Below are experts of layer 3 (counted from 0) of a mixture-of-experts language model. Rows are named router (the router's row for the expert), up (a neuron's input weights, with its number) and show model dimensions 0-223. Each number is 200 + 30 x the weight over its row's rms, rounded and kept within 0 to 999.
Before each expert's rows: "comes after" lists some tokens at least twice as common just before its tokens as in all text; "gets" lists some tokens that make up at least twice as much of what it gets as of all text. This comes from a sample of Wikipedia text that the model never trained on. Tokens count by the router's weight.

# expert 44
comes after: " |", "|", ";", ":", "year", " non"
gets: " ", "-", " 0", " 1", " 2", " 3"
router,182,190,195,170,227,228,228,224,203,152,223,183,260,229,186,221,224,167,261,202,224,158,225,178,153,222,250,189,238,161,221,179,284,207,224,180,168,211,184,255,256,211,174,201,196,216,181,145,248,204,189,192,218,274,192,176,162,205,229,248,190,168,235,195,191,168,234,217,196,178,202,228,201,228,162,233,208,196,171,203,173,278,209,176,223,179,222,195,255,265,207,204,208,220,220,198,217,203,157,178,163,206,255,224,178,159,174,232,182,232,226,239,219,201,207,189,199,212,178,182,165,186,194,195,165,190,242,154,155,177,130,181,185,178,188,204,177,202,180,231,175,176,213,218,203,209,196,249,163,193,216,158,169,219,195,264,208,139,157,202,180,140,241,217,164,246,201,132,197,188,247,219,210,241,196,198,198,196,200,194,229,189,250,147,213,203,181,218,177,208,205,208,180,199,226,189,224,219,191,221,175,198,155,224,122,192,148,172,181,170,189,130,171,180,181,209,247,180,226,168,211,229,236,220
up0,183,239,225,184,262,224,185,200,152,145,205,150,213,224,220,218,160,210,211,167,191,162,268,207,224,199,171,148,184,230,219,178,235,151,192,194,157,220,217,225,190,222,203,188,224,247,175,222,167,189,183,151,244,160,197,242,242,272,215,215,233,230,232,213,201,163,245,224,251,158,163,167,187,167,159,196,185,169,171,283,211,258,235,206,212,257,179,165,249,208,229,224,181,171,218,198,224,175,229,185,178,232,199,188,203,207,196,179,159,179,175,176,191,206,194,168,190,195,190,201,194,196,236,196,214,240,253,149,214,235,135,166,196,179,166,188,223,170,234,218,183,174,184,226,205,175,217,162,209,200,218,186,240,283,219,230,239,189,171,151,220,179,244,191,174,197,188,203,195,157,240,194,214,223,196,178,194,178,223,263,188,198,219,228,194,191,212,229,189,168,222,170,209,178,171,173,154,209,175,203,241,218,164,241,193,214,152,240,217,192,166,186,188,155,155,263,146,176,225,134,212,194,207,233

# expert 128
comes after: " ", " 0", ")", " —", " 1", " 2"
gets: " |", ";", " 0;", " 1;", " majority", " 2;"
router,171,204,174,187,201,167,202,204,210,182,171,177,281,217,234,235,202,162,208,172,246,168,209,169,203,201,200,226,198,224,233,196,171,217,161,177,192,175,162,187,173,247,134,233,241,189,202,167,202,225,229,180,213,242,220,246,196,212,194,218,190,156,206,230,196,135,220,234,220,165,249,211,192,274,179,188,228,168,156,196,231,237,185,219,169,179,230,200,216,190,189,267,209,164,166,209,217,171,210,176,158,214,195,229,174,206,197,214,202,188,203,181,191,215,191,156,210,232,178,216,213,206,188,207,188,186,223,149,198,238,202,161,201,205,162,121,152,151,199,190,166,190,133,179,237,197,124,229,172,204,284,223,166,226,228,221,235,197,233,185,234,210,193,214,145,232,171,175,210,180,193,213,221,188,139,179,137,184,182,142,232,202,223,192,252,191,213,237,250,196,221,174,230,248,194,182,216,187,158,246,137,222,149,185,180,189,147,215,164,210,254,193,191,236,134,176,230,204,200,192,198,184,184,226
up0,183,166,161,194,259,169,189,235,192,168,227,168,269,193,201,176,204,205,221,177,186,198,240,158,172,182,245,182,173,248,193,197,207,251,246,217,238,186,154,191,207,221,184,220,195,244,257,187,220,162,194,178,259,194,206,207,171,199,158,155,192,189,207,185,170,210,196,197,201,191,134,220,251,218,183,191,180,203,133,205,235,217,222,151,200,167,208,173,221,192,231,195,238,215,261,192,209,222,210,144,215,178,295,203,235,159,168,244,221,158,239,192,200,211,236,207,207,149,207,151,227,196,249,273,118,189,213,174,193,153,200,161,208,209,197,148,158,157,212,194,222,169,220,236,190,197,202,225,176,219,215,160,215,243,186,234,204,228,187,180,214,187,192,220,217,221,204,167,148,214,236,236,188,218,208,213,150,173,197,190,164,239,242,188,230,233,195,170,206,200,186,175,136,193,194,239,232,224,194,197,202,187,182,237,220,210,151,217,141,170,179,204,153,230,207,281,214,162,214,230,224,190,209,222

# expert 94
comes after: " (", " \"", "-", ":", ";", "/"
gets: " W", " S", "S", " T", " B", " P"
router,154,183,116,199,223,215,158,213,173,193,195,196,234,246,225,167,202,161,176,176,221,187,269,181,190,176,240,203,236,206,216,183,202,207,215,180,142,236,166,256,221,208,180,182,186,162,188,201,182,178,184,147,213,221,235,222,185,198,181,270,174,223,232,232,206,161,184,248,190,207,204,187,192,190,172,198,240,175,187,203,221,242,191,232,164,146,238,234,234,254,242,229,217,222,203,190,181,194,173,178,125,194,251,182,172,170,150,240,213,165,228,186,209,210,209,191,176,239,193,211,230,126,210,244,194,220,251,131,195,199,136,164,236,181,203,176,194,225,181,204,205,222,159,172,205,177,161,191,190,214,260,221,197,256,187,187,245,185,204,192,179,151,231,171,221,196,196,186,216,183,168,226,187,202,250,201,188,214,147,182,215,201,227,169,168,239,228,212,197,195,216,226,225,197,187,206,222,231,184,220,171,244,139,180,179,155,112,166,238,160,215,206,179,214,209,218,177,213,244,200,211,288,227,190
up4,234,184,213,190,165,222,212,194,248,185,220,217,207,207,186,175,220,179,188,194,208,198,234,222,226,140,215,226,218,209,240,169,241,156,172,159,191,212,181,173,193,198,193,129,158,165,180,256,253,212,193,198,164,208,163,186,171,164,149,163,239,205,213,255,193,168,172,167,201,187,202,225,200,165,207,149,218,218,167,198,167,215,196,273,200,202,193,265,251,203,193,238,275,215,161,225,245,235,225,239,199,168,232,183,229,212,192,225,171,157,214,178,216,239,187,189,225,241,156,228,211,193,207,210,188,162,162,249,181,209,204,222,216,207,172,193,234,222,244,169,232,193,187,136,225,205,263,201,225,205,212,187,183,186,230,205,150,213,241,153,190,132,227,178,195,231,178,230,205,179,174,232,203,216,187,176,242,226,191,226,172,165,218,230,242,225,190,163,198,196,182,211,184,191,167,121,210,203,134,200,178,183,168,193,227,151,185,176,165,201,229,258,243,140,204,208,167,264,243,196,253,244,178,223

# expert 41
comes after: ".", ",", "-", " by", ":", " where"
gets: " he", " He", " she", " She", " John", " who"
router,173,211,164,220,187,166,209,269,203,117,222,182,263,179,240,212,197,188,193,210,184,184,204,218,161,199,235,194,190,180,163,172,194,232,209,179,131,230,174,205,211,232,182,172,218,151,153,192,201,198,231,216,188,256,212,210,188,157,213,201,220,166,256,166,182,113,244,245,238,216,208,187,184,220,146,166,254,252,203,178,250,176,168,258,173,157,242,225,222,196,192,203,201,173,231,148,190,221,155,209,143,211,192,226,186,154,184,248,200,158,211,186,170,206,187,184,151,254,174,201,174,190,137,198,199,193,186,154,196,210,198,159,201,163,212,201,216,194,212,211,219,195,168,168,216,209,179,207,217,186,218,225,205,230,198,196,250,186,228,166,216,149,272,201,163,221,208,174,205,167,255,194,238,288,211,200,209,217,193,228,190,156,208,206,217,209,243,214,248,148,273,231,187,220,199,204,225,220,196,185,192,198,208,176,174,198,148,197,203,245,256,208,174,218,211,178,244,250,206,216,233,191,189,213
up0,222,224,210,188,213,192,210,230,172,181,230,259,181,208,246,189,172,191,271,191,242,152,237,218,215,212,208,189,236,214,243,155,236,189,156,211,220,218,211,172,201,216,207,209,197,209,181,172,226,158,197,210,189,207,210,137,112,230,172,210,249,174,215,205,129,216,164,209,215,170,201,223,147,223,167,170,220,164,247,219,245,196,209,243,200,171,170,219,213,250,221,208,196,194,249,139,256,192,155,224,200,175,207,179,148,185,238,202,197,192,164,178,198,195,249,167,212,143,216,233,240,219,172,168,149,199,141,239,163,185,218,176,172,200,212,147,192,171,200,237,198,238,172,166,131,226,212,216,144,202,214,237,187,204,221,227,227,201,212,178,186,268,229,188,239,209,191,175,236,141,184,202,274,205,199,161,227,236,184,174,212,185,186,192,233,219,204,182,179,263,217,227,192,209,209,218,225,219,209,174,182,174,244,196,206,188,175,117,199,170,232,186,212,188,206,215,246,164,180,245,167,234,176,183

# expert 139
comes after: " the", " The", ":", ";", "The", " Al"
gets: "-", " E", " ", " P", " A", " S"
router,192,176,169,218,209,213,170,227,183,165,211,175,291,219,204,239,178,188,211,187,206,197,272,219,190,195,211,246,219,188,234,180,221,228,205,152,128,200,204,199,201,196,178,247,210,173,178,155,239,203,174,168,195,202,203,160,198,166,228,244,221,166,237,246,231,220,193,235,232,234,180,175,201,204,224,186,230,208,177,191,212,221,125,216,169,183,248,216,199,269,192,195,225,182,214,202,230,196,144,149,176,178,252,203,198,212,208,271,191,175,242,248,167,214,204,206,180,209,193,250,159,148,197,199,165,179,227,172,155,221,132,155,241,244,221,195,163,206,169,237,163,232,183,186,222,225,163,234,209,150,222,218,134,230,173,209,207,143,216,182,207,179,216,194,147,193,202,200,226,176,191,255,196,219,138,226,202,206,162,172,227,208,206,149,178,206,187,211,222,225,227,208,189,199,217,218,182,222,205,238,176,234,196,160,118,158,148,150,201,197,230,158,210,220,151,166,227,217,216,182,193,245,222,206
up0,211,232,217,143,168,212,131,245,247,184,176,224,274,191,198,222,196,223,193,182,116,226,232,197,194,229,169,246,245,242,163,184,206,163,181,164,220,212,193,152,229,303,210,243,179,164,186,163,169,229,178,169,200,188,194,199,187,175,195,225,205,161,148,202,240,222,185,237,262,233,201,207,268,183,178,175,219,199,175,222,199,222,169,167,167,211,202,128,199,217,153,201,171,215,245,226,170,178,218,207,216,206,176,193,207,215,225,217,189,182,169,224,211,176,216,205,197,180,212,186,200,227,208,208,205,164,216,180,195,223,207,173,198,209,209,192,185,193,209,235,234,138,192,202,129,215,169,167,185,185,190,249,264,250,198,217,200,196,246,193,187,198,229,182,213,174,153,210,236,201,193,249,217,204,172,173,177,171,192,214,237,248,249,237,152,171,151,166,226,192,221,214,247,241,239,215,194,148,243,213,199,202,203,202,147,162,211,184,214,211,190,196,137,159,151,209,194,170,229,268,219,223,180,181

# expert 125
comes after: "\n", " co", " non", " al", " Al", "in"
gets: "-", "|", "–", " South", " un", " de"
router,195,200,163,219,203,199,167,209,197,174,193,165,216,247,200,259,214,187,214,163,192,167,250,194,145,234,249,256,233,183,228,197,257,218,203,134,143,259,216,187,206,193,169,191,185,195,125,157,213,185,142,164,214,189,172,185,178,151,206,260,206,173,222,232,219,185,224,242,242,239,190,167,190,236,185,188,192,194,165,166,192,236,138,226,151,173,220,233,259,272,223,236,239,215,239,208,215,218,191,155,182,239,225,217,170,189,191,255,189,221,201,227,171,200,201,164,161,229,159,222,181,141,191,215,193,181,249,175,153,235,154,167,229,201,188,148,186,211,203,203,204,215,204,199,212,209,217,229,185,181,254,188,160,232,199,219,246,214,248,189,160,149,195,189,169,216,156,157,206,189,224,229,203,246,178,186,225,205,202,227,196,205,217,176,179,233,201,256,247,189,198,211,192,190,186,168,161,205,196,218,202,243,178,188,161,162,164,179,206,203,216,162,154,183,148,150,212,193,231,207,236,258,192,177
up0,193,227,202,234,260,187,172,218,171,171,212,163,201,205,178,200,209,161,236,200,161,176,214,186,210,216,190,238,189,167,184,231,184,260,233,171,195,241,198,194,267,207,181,196,165,226,137,169,164,167,188,222,155,196,205,231,238,204,178,225,200,219,203,191,232,186,200,222,207,193,169,148,170,243,172,212,156,256,185,201,184,179,217,250,134,188,179,195,218,186,191,156,207,159,217,236,193,232,190,173,214,206,155,174,130,198,217,225,194,214,228,198,226,152,249,253,220,199,235,174,174,156,154,207,220,161,180,170,213,178,221,210,268,207,237,148,206,139,177,225,163,191,247,235,241,203,210,245,225,188,176,200,188,139,172,160,217,220,151,208,227,250,148,225,200,212,159,262,194,221,197,209,183,253,203,241,207,186,170,223,223,157,210,183,195,190,213,127,200,194,227,227,214,228,225,203,211,222,220,186,286,213,195,200,186,200,178,203,171,253,174,213,193,253,235,173,124,206,206,169,229,213,153,193

# expert 46
comes after: " ", ")", " 0", " 1", "\"", " 2"
gets: " |", " -", " –", " 0;", " \\", " 1;"
router,184,177,168,226,181,180,145,211,228,216,202,195,221,231,215,202,218,156,197,173,232,169,186,204,137,172,226,260,232,216,271,190,190,205,160,157,224,235,220,194,226,258,155,247,250,181,222,211,233,209,202,192,173,195,239,282,158,182,176,173,211,203,221,253,228,163,254,249,216,162,211,237,240,271,195,186,272,178,161,216,249,203,212,221,181,136,226,190,185,233,185,258,202,206,203,181,185,192,211,190,189,230,169,230,159,221,193,264,198,196,224,206,220,231,225,177,160,246,185,197,242,181,222,210,226,141,215,196,192,227,174,178,211,219,195,152,176,206,201,211,196,223,162,174,237,184,148,182,158,163,242,197,163,225,237,206,224,171,148,238,188,189,205,177,199,212,178,193,209,144,190,231,203,259,196,210,166,193,180,228,235,182,174,228,270,186,239,240,203,204,238,232,207,249,171,193,208,201,202,214,183,209,143,192,205,172,153,201,180,185,235,184,116,200,171,183,207,188,215,189,221,187,176,188
up0,209,193,233,175,136,179,206,198,238,183,171,197,226,210,199,195,180,218,214,180,232,185,250,238,207,228,246,198,227,177,244,157,218,204,210,182,150,197,272,205,198,223,284,186,231,245,189,192,180,198,187,161,132,197,234,195,192,205,228,192,203,225,208,197,260,226,208,184,192,187,270,158,243,185,200,204,219,257,154,187,186,155,185,237,163,222,193,207,169,180,227,205,170,228,195,221,208,202,165,172,213,171,184,173,173,185,159,254,201,227,228,240,258,205,207,226,180,216,230,190,208,182,225,231,247,184,175,202,183,166,136,180,191,197,216,194,172,208,185,188,173,231,242,135,197,228,215,244,208,178,207,278,205,175,143,181,206,185,167,233,138,230,141,215,198,205,242,189,156,207,221,204,214,201,153,180,195,179,210,169,234,174,180,159,239,221,196,177,202,124,263,163,148,238,231,197,213,160,229,198,210,204,187,213,195,197,173,273,161,232,146,238,179,198,231,181,232,233,163,203,217,161,191,174

# expert 21
comes after: "\n", " non", " co", "==", "    ", " anti"
gets: "-", "|", " -", "=", "born", " de"
router,173,183,207,215,219,215,185,196,194,169,185,161,188,207,259,234,239,115,221,174,195,177,210,239,165,197,216,241,254,215,248,203,250,193,232,206,145,249,202,193,243,235,195,186,225,188,165,197,213,175,167,204,221,188,173,160,149,176,189,200,210,174,207,222,194,111,218,246,254,203,211,217,194,219,177,201,195,208,176,203,168,198,130,183,138,193,183,202,262,228,216,216,199,201,257,189,190,177,199,177,182,248,260,213,164,174,239,213,155,193,206,232,209,219,150,183,160,182,201,228,173,135,195,243,183,197,209,179,160,188,146,146,213,259,202,203,224,236,204,200,201,229,200,211,186,240,169,201,191,155,255,180,170,246,178,211,244,177,202,182,219,170,194,181,190,200,208,146,185,158,213,245,191,238,198,173,180,178,219,167,201,237,247,158,225,214,191,242,224,201,214,228,214,199,201,186,210,197,206,172,209,210,148,246,162,99,157,219,173,222,216,176,145,192,154,198,189,207,232,202,260,211,200,179
up0,188,141,132,195,164,241,186,211,188,207,223,188,170,164,223,162,142,224,211,162,234,190,167,240,216,172,178,215,174,245,204,200,174,198,159,213,222,189,187,194,193,151,194,192,204,191,180,207,161,229,255,236,217,234,231,169,189,220,204,174,207,201,132,184,241,171,174,225,211,174,190,248,173,175,218,229,165,215,242,164,185,173,202,199,149,237,231,191,167,243,244,218,197,162,215,205,217,283,212,183,150,189,190,182,172,191,209,225,243,189,178,223,243,164,220,193,192,195,150,194,163,222,178,202,171,175,188,152,210,238,222,199,208,242,239,212,214,186,202,189,180,207,211,216,241,204,223,239,197,224,231,242,174,201,230,241,219,192,168,187,199,158,258,216,224,211,124,208,181,225,177,214,203,239,170,141,217,201,215,212,173,220,201,210,175,220,196,237,261,213,165,164,226,160,214,202,283,280,177,202,170,283,184,210,151,210,220,187,208,212,184,106,184,245,162,227,210,184,173,217,239,220,209,181

# expert 88
comes after: " of", " the", ",", " in", " and", " \""
gets: " The", " A", " American", " In", " I", " World"
router,185,228,148,212,159,174,163,266,216,189,164,212,204,188,250,186,195,209,254,176,168,184,225,192,161,204,229,232,233,177,212,157,178,223,178,183,182,266,162,182,189,218,165,220,170,164,233,205,218,195,200,218,143,206,186,257,184,140,177,236,189,177,210,210,215,223,198,209,244,185,256,238,201,193,184,161,197,245,198,129,234,171,150,219,149,178,295,206,187,230,180,189,208,201,232,208,198,185,154,183,136,186,190,197,161,205,219,218,207,190,198,180,171,221,175,189,192,209,190,173,158,169,195,216,196,170,208,178,170,200,153,221,198,238,180,175,142,230,234,180,202,182,191,174,198,234,214,265,238,181,217,224,133,189,253,206,214,195,222,197,162,136,218,170,244,169,229,175,233,178,160,229,197,224,217,228,157,234,147,130,251,218,197,213,228,215,162,190,226,195,183,217,217,225,193,209,243,232,209,193,176,200,192,238,184,210,165,165,228,252,277,183,209,212,200,173,242,227,174,171,225,254,175,197
up0,169,183,235,170,224,215,212,129,125,173,221,235,213,234,171,194,249,187,179,211,155,200,163,186,166,241,200,191,150,158,186,150,151,196,192,208,202,233,271,219,204,180,175,216,171,169,188,258,168,210,216,199,244,214,169,214,189,249,259,166,178,160,285,195,244,204,207,209,185,247,179,182,223,189,175,186,220,177,212,242,198,187,217,209,248,202,167,180,212,140,180,198,185,219,234,187,145,163,238,203,199,221,226,193,141,209,176,193,167,190,195,222,226,209,215,202,243,212,258,252,227,206,201,195,201,163,178,165,178,207,208,243,230,155,191,222,198,195,236,221,152,169,175,185,211,230,270,201,223,159,216,221,210,209,185,225,219,215,190,177,182,172,186,244,210,209,226,229,247,162,216,236,210,226,171,197,207,175,223,202,210,231,225,230,232,207,192,168,231,179,231,133,151,241,192,182,133,144,208,174,282,208,156,220,200,176,206,217,174,210,210,179,273,202,178,183,212,227,215,171,163,169,197,231

# expert 115
comes after: ".", " |", "\n", ")", "==", " =="
gets: "\n", " Haleakal", " moth", " www", "://", "°4"
router,219,193,186,250,172,162,152,257,247,210,200,250,214,220,272,223,246,164,198,204,210,188,214,154,188,160,206,229,218,179,191,202,169,302,197,223,192,195,194,238,227,236,217,231,189,178,218,178,274,202,179,154,192,193,246,207,234,172,207,209,188,157,215,207,208,197,218,258,188,143,178,190,168,256,185,175,281,211,182,213,207,192,168,239,151,213,223,256,236,232,244,254,182,166,213,194,200,222,184,177,187,240,209,186,194,195,226,250,197,133,198,207,224,209,190,176,181,197,169,238,164,193,220,234,158,180,203,190,186,175,199,151,198,262,139,194,177,210,214,158,196,158,204,217,211,211,218,197,220,170,162,196,167,199,231,256,284,165,196,224,166,155,226,225,155,202,199,194,200,186,207,241,206,219,203,182,213,172,220,186,194,201,209,191,210,198,213,208,236,213,244,177,210,234,166,226,233,177,182,220,158,190,175,211,135,207,197,182,250,185,215,192,224,185,147,160,265,190,227,138,174,197,209,172
up4,178,165,192,252,222,202,195,181,219,212,217,209,237,194,224,220,233,150,224,173,164,237,232,180,151,186,219,187,231,147,203,180,197,242,198,201,198,212,177,189,176,259,183,233,190,182,183,195,180,225,197,202,236,221,200,169,207,159,197,166,196,199,185,191,220,237,174,224,248,240,218,157,194,259,218,181,207,180,226,181,156,206,288,149,133,227,190,192,220,209,224,224,246,121,224,223,171,218,161,148,231,218,227,222,244,199,220,178,189,171,202,231,203,161,152,237,192,189,193,162,217,152,197,210,232,230,175,167,200,191,164,190,215,170,181,183,206,154,213,234,264,214,231,153,217,188,215,212,215,200,186,195,226,193,186,198,166,214,212,180,126,249,265,178,201,244,210,223,211,180,226,233,235,164,272,211,147,185,219,176,243,229,210,221,177,224,203,188,201,208,216,155,213,177,204,170,210,149,230,246,168,213,171,241,195,205,224,190,194,195,183,176,111,195,205,170,144,226,200,174,221,167,116,250

# expert 43
comes after: " |", " 1", " 2", " 3", " 4", " 6"
gets: " |", " with", " The", " –", " ", " ft"
router,149,144,174,144,205,151,169,208,200,135,190,215,222,268,243,199,185,206,235,199,155,211,184,220,170,176,239,266,234,206,226,176,237,221,165,183,224,164,199,199,217,200,164,222,207,209,215,184,239,184,216,181,210,183,211,184,179,211,165,246,139,159,205,227,210,151,223,243,256,200,245,211,216,224,204,187,218,234,212,147,232,271,152,244,189,196,208,233,186,210,219,183,187,191,189,202,218,189,205,167,143,224,236,200,215,165,128,171,150,158,202,195,207,275,244,158,137,242,177,223,163,196,175,250,221,183,221,169,183,195,177,227,224,202,167,216,203,202,210,227,205,185,207,191,186,231,205,222,215,213,282,203,167,207,203,191,197,209,184,217,205,185,187,190,230,230,167,184,215,190,212,240,217,196,182,171,225,234,169,194,186,166,224,170,220,247,198,220,221,183,193,182,199,207,181,177,233,217,149,172,184,175,159,250,215,193,145,161,201,151,152,209,137,231,200,187,269,204,255,169,227,236,229,151
up0,222,245,181,160,225,200,187,238,266,179,169,226,233,284,213,199,194,220,266,186,234,199,190,215,151,191,229,258,182,195,204,189,169,207,153,245,179,152,179,219,209,211,173,185,162,204,216,181,196,185,185,178,196,197,172,235,221,208,218,206,213,195,223,232,182,161,216,172,207,179,214,221,176,146,213,225,136,268,245,171,121,221,175,210,196,222,192,161,132,184,184,132,172,223,232,163,222,190,141,204,187,197,143,169,208,235,208,203,147,198,236,235,191,181,183,223,210,194,184,232,138,216,208,166,254,170,173,200,192,234,174,252,224,223,215,237,230,202,186,240,158,160,204,178,285,184,202,182,233,211,216,179,188,226,213,191,232,213,209,205,225,147,188,210,219,213,204,255,197,164,219,226,214,209,134,194,183,174,181,187,193,247,142,178,230,172,228,178,166,242,177,179,213,186,231,185,185,244,185,181,240,185,158,232,206,228,206,221,222,176,181,176,171,192,263,201,222,241,177,216,223,156,165,211

# expert 137
comes after: "\n", " Location", " Founded", " Born", " Died", " Genre"
gets: "-", "|", "\n", " -", ":", " •"
router,195,200,213,170,207,153,212,194,246,174,200,195,179,210,279,252,148,185,246,152,224,222,231,214,190,203,190,209,290,251,199,160,220,230,215,235,184,213,213,192,233,230,166,231,201,200,145,235,267,193,176,196,159,210,234,176,147,199,146,230,192,206,131,210,194,174,231,261,230,212,245,193,143,243,193,154,225,211,200,185,216,198,180,216,186,156,212,190,228,213,199,232,166,207,232,206,230,139,183,174,157,230,255,188,204,197,239,200,165,191,191,271,186,192,252,212,182,209,200,236,193,144,188,205,208,214,198,162,185,199,194,208,226,195,205,172,198,203,158,170,167,203,173,204,230,233,159,207,196,126,231,233,181,215,244,203,233,184,191,188,224,175,187,188,206,216,200,194,192,164,224,234,183,265,161,246,219,177,213,164,195,204,233,197,224,247,187,203,173,214,218,200,198,252,218,181,229,194,200,220,170,212,142,256,200,144,113,214,196,211,199,172,123,233,167,174,227,186,178,196,188,180,180,197
up0,233,192,187,207,180,198,182,200,191,152,217,250,195,257,165,230,193,236,189,160,187,162,198,263,181,220,138,220,208,154,161,205,197,235,263,206,209,194,205,225,204,210,179,237,194,199,215,190,236,211,223,226,213,291,193,181,174,228,229,195,201,126,193,284,212,177,228,159,207,198,173,208,196,194,187,185,201,211,140,212,194,204,232,126,211,253,198,211,223,188,178,141,192,232,165,221,172,198,187,192,183,270,162,200,229,250,269,232,164,196,168,233,260,194,208,219,213,210,176,199,166,208,258,227,197,175,200,173,164,235,182,197,219,208,212,184,222,177,162,212,215,181,219,218,196,155,246,194,236,164,209,206,209,180,205,231,181,186,257,190,240,174,204,197,190,227,159,162,204,219,206,273,172,225,158,221,242,188,192,190,215,184,199,206,179,182,132,209,180,223,148,192,153,188,175,174,198,226,167,202,266,242,146,181,205,204,190,207,156,170,205,177,197,218,177,178,253,210,159,188,207,216,170,284

# expert 34
comes after: "\n", " However", " century", " time", " season", " however"
gets: ",", "|", "),", ")", "\",", ";"
router,208,217,224,190,202,174,160,257,179,194,195,193,233,319,247,180,178,205,201,192,189,85,203,225,168,185,290,251,243,205,223,170,222,238,210,196,180,229,197,176,241,235,199,217,199,171,220,227,183,159,186,201,223,220,189,192,164,164,150,195,192,168,151,197,185,205,191,237,234,175,194,190,214,196,169,156,212,177,207,187,215,158,155,212,196,149,213,173,245,202,243,242,163,123,175,180,176,159,203,156,207,245,219,194,148,217,199,239,174,216,234,217,217,231,228,196,201,201,181,201,234,191,150,219,167,216,217,170,216,216,178,183,229,165,175,141,206,217,203,159,174,176,157,126,211,232,176,185,207,162,277,257,197,249,195,238,251,180,205,193,204,199,243,234,228,211,214,164,261,244,231,209,216,231,233,239,204,217,181,214,205,220,257,144,196,170,169,242,215,193,206,189,205,214,205,212,199,212,174,210,197,161,169,200,179,199,173,196,184,230,185,193,218,198,223,198,166,209,204,186,200,197,208,196
up0,191,193,189,171,208,186,149,222,171,167,218,173,187,241,211,235,211,103,162,198,244,214,180,210,148,238,233,210,165,151,182,211,206,225,205,236,135,181,183,163,227,190,177,182,188,185,236,176,166,233,163,195,168,212,217,238,187,215,268,164,227,174,193,191,237,160,214,161,225,186,192,265,161,158,186,187,130,227,207,229,229,203,186,133,228,192,185,235,201,206,238,219,230,215,209,187,177,203,201,178,215,179,230,196,193,210,186,205,182,161,217,182,234,180,149,220,146,163,224,204,234,165,234,186,200,189,184,194,198,241,188,198,257,202,255,259,187,169,237,220,186,246,177,196,239,189,155,206,162,238,149,187,211,241,180,215,202,238,157,196,219,152,235,138,231,229,210,175,151,198,157,213,178,194,199,234,157,219,248,180,199,155,195,218,223,175,223,212,198,213,175,277,211,173,250,222,238,188,217,221,207,160,188,202,233,158,256,181,247,244,218,170,158,213,202,215,198,197,230,230,234,185,237,189

# expert 28
comes after: "'", "s", "t", "k", "d", "S"
gets: "s", "\"", ")", "'", " her", "]"
router,165,225,184,216,235,197,204,224,222,157,219,202,193,227,253,187,202,228,193,166,199,179,160,161,167,223,249,153,197,181,235,143,180,263,173,226,172,241,214,214,229,184,164,206,263,224,136,188,210,159,181,150,216,205,191,211,222,162,229,250,213,184,240,209,221,201,240,185,233,199,223,201,198,173,172,213,239,206,148,199,218,217,221,232,157,170,192,245,215,188,200,241,206,214,209,187,235,200,195,130,195,263,251,216,185,206,231,193,177,152,214,198,203,232,197,169,185,228,170,171,208,162,200,195,184,216,196,146,174,167,196,191,217,238,163,212,165,209,134,162,186,187,143,182,272,240,181,220,203,175,205,209,172,194,245,234,258,171,178,234,201,164,201,201,193,234,221,163,185,172,197,197,154,194,246,203,164,217,167,186,249,168,209,187,263,198,206,224,244,235,235,220,177,213,179,192,243,192,170,231,216,171,184,164,127,178,155,181,201,174,250,139,181,249,193,238,186,231,181,164,176,209,220,129
up0,168,207,241,217,212,139,200,183,215,163,175,199,132,156,191,133,272,193,202,224,182,209,158,160,159,193,235,204,189,181,219,227,196,227,138,229,229,191,222,159,270,176,198,186,177,168,184,202,155,187,160,171,188,194,183,243,169,234,203,204,158,174,273,214,248,228,205,145,174,195,238,253,181,173,190,175,176,191,266,246,185,190,190,169,218,207,154,201,199,185,193,195,180,196,195,200,149,160,193,264,203,201,227,196,162,218,187,209,198,162,222,219,218,201,229,164,178,175,200,197,174,188,211,227,196,202,162,212,244,177,215,246,206,189,192,226,234,189,216,197,143,200,287,171,258,181,224,184,203,176,174,216,262,221,188,216,203,193,182,222,183,233,204,146,220,280,211,151,240,162,206,220,210,173,185,202,195,243,242,228,244,196,153,184,214,216,227,246,223,191,236,225,256,220,178,196,211,170,240,226,223,216,161,215,242,164,186,181,246,204,186,204,190,177,214,194,211,249,228,177,252,170,180,173